Weights of a small mixture-of-experts language model, trained from scratch on English Wikipedia.
Experts: 128 experts in each of 17 layers, a sigmoid router.
Training: a variant of Muon for the experts, 3675 steps.
Below are experts of layer 6 (counted from 0) of a mixture-of-experts language model. Rows are named router (the router's row for the expert) and show model dimensions 64-127. Each number is 500 + 25 x the weight over its row's rms, rounded and kept within 0 to 999. Numbers have three digits each.
After each expert's rows: "comes after" lists some tokens at least twice as common just before its tokens as in all text; "raises" lists some tokens whose logits its average output raises strongly, later layers aside. This comes from a sample of Wikipedia text that the model never trained on. Tokens count by the router's weight.

# expert 52
router:523507496480544496501512488489529466509502514488523524505531458505500542518517517520451457479513479509517485480516548531480497503490508529499467485488500512530529491508496522471488521515516454
comes after: " M", " of", " L", " in", " C", " m"
raises: "ous", "gh", "ial", "ital", "ite"

# expert 125
router:504495480454539507476544459508517482511506509513485523490510510466483514519493491523466505490535464491503492516511541505492512488490475527532438478491507472448576469469501503472490517497485482
comes after: " of", "-", ",", " and", " by", " in"
raises: "bert", "sey", "den", "aly"

# expert 84
router:507486507493518490508513479482503520504499494518492542480521511531482486523500535521499492512519497502516483520520525493519485503498489543518457452526508520488506487509463507492492484511493479
comes after: ".", "\n", "-", " D", " \"", " d"
raises: "ad", "uck", "ant", "am", "oup", "ady"

# expert 89
router:521497513501483524535459494524510495537454561516528539496508475537455544516511532509457478523559513464510476510490511515497520527546507506537498454544508472491512467498476513530500450515543489
comes after: " of", " in", " to", " for", " with", " as"
raises: " latter", " whole", " first", " third", " second"

# expert 11
router:483502458477526490498520434501521468527483519460511505505517501523515525507517545556473485505501488520537501509499516481485471532467542494514488510533473495506504474493504451541509476516549510
comes after: " ", " 0", "\n", " 1", " 2", " —"
raises: "ism,", "ly.", "ction,", " University,", "ure,"

# expert 39
router:508483501506541509492528493540506531498459531479484514507541469543451495531525535554464505474514524547511514492536475529525477519535523500547482517548508542515476492543496500497490490507495459
comes after: " |", "|", "8", " 6", "7", "2"
raises: "s\"", "th", "s", "6", "7"

# expert 101
router:538526478528512494483477516515497522501497549492499559544511486512450516501527488487467490496519535503497495480537523500531486515478543508498498447503519540531456445541521509526509506499503464
comes after: " |", "|", ":", "°", ";", " 6"
raises: "-year", " years", " Years", " years.", "th", " years,"

# expert 48
router:495518480519512489505485485528508508475509503520503521497506471532508510508513516505502479519453502507520530548515546513525467502472502503506447483510521461525552431514495471488482461502491523
comes after: "\n", " |", ".", "==", " ==", ")"
raises: "\n", "-", "S", "P", "=", "F"

# expert 102
router:512477487501511494491486491500550508527480490534477562481518497479462542490508532514451494521494497492501515534529581490480483497499505526509472470524509487494534496475484507513457486500507459
comes after: "\n", " |", "-", ".", ":", "|"
raises: "et", "or", "ore", "and", "el"

# expert 126
router:505474510516504484503502502505547448493492506490510517509519476499528513505510517523499502549497516541529476507492508515527450524500502511488461494538508528473507499491484505543464491543513498
comes after: " a", " f", " F", " s", " the", " to"
raises: "h", ".", ",", "s", "-", " and"

# expert 32
router:475486490517515481500484471507498527499475464496515528490472505499494465493515500496532476464453515533472504515443465534498519512514531548456523481542528520479519495492499510500528510484503523
comes after: " |", "\n", ".", " =", "==", ")"
raises: "Population", "|", "\n", "-", "The"

# expert 31
router:490470519508506516523501455498530489528504498497501487507512499507448498531509509550497444495502509509534486512541506506525504547464529514479435468548528491490488477534519495474505496473503497
comes after: " H", " B", " K", " D", " L", " W"
raises: "ro", "ling", "lin", "al"

# expert 77
router:497452486441495514510506490552484479509461520477546506464499478516506485535512491511436502507502481493565472467498559538509458477475556506495508503484539524490499496496514480511474499523497496
comes after: "\n", " of", " in", " to", " for", " at"
raises: "ience", "vo", "rill"

# expert 29
router:475534495492476541483472460492492528490522476530491507496481510486513482504520500463516504510469493517474517527514476479487511527482515506483507505505577506515514488492515511487520482536513510
comes after: "\n", " |", ".", " =", "==", " =="
raises: "\n", "|", "-", "\""

# expert 75
router:530527515502493523507440487518494528527506537450482502519528446488500493504520519540492491520499488537499521466537511494535485502541545549474509499532519543516468498539518504510504494511490459
comes after: " |", "|", " in", ":", "′", " 1,"
raises: "–18", "–19", "–20", "–2", "000", "–9"

# expert 105
router:477505470496497542503539532498520544511470463502519521503564522514490532521511497524495468500469507585531462509474546521531446495529520533525465489516507496520521479519506488523485470486509505
comes after: " the", " a", " The", " to", " his", "'s"
raises: " of", "s", "s,", "ing", " for"

# expert 116
router:522480498509587510485499502479489520500475556502501511510531507508500570520530533521489489490505539507514478517506523478536487530491501497504468502512499538498523457526485492499453514499510514
comes after: " the", " a", " b", " The", " B", "'s"
raises: "men", "ers", "ed"

# expert 87
router:549499487486494513516503447476528483538473514523525509546490493504477503498508528495439490518504492509510477526487515530543502515500525529488452481517490512497493481480490459550469502509481471
comes after: " the", " a", " was", " pro", " (", " to"
raises: "en", " L", " M", " A", "er", "est"

# expert 26
router:510480487497528487532521450519525523519482483503480499511477496515504479531522508547439464514492488542471456492479518491518505476531558535483501477510540497502517496506494486467470511542498467
comes after: " in", " of", " S", " the", " to", " Z"
raises: "on", "ou", "our", "ry"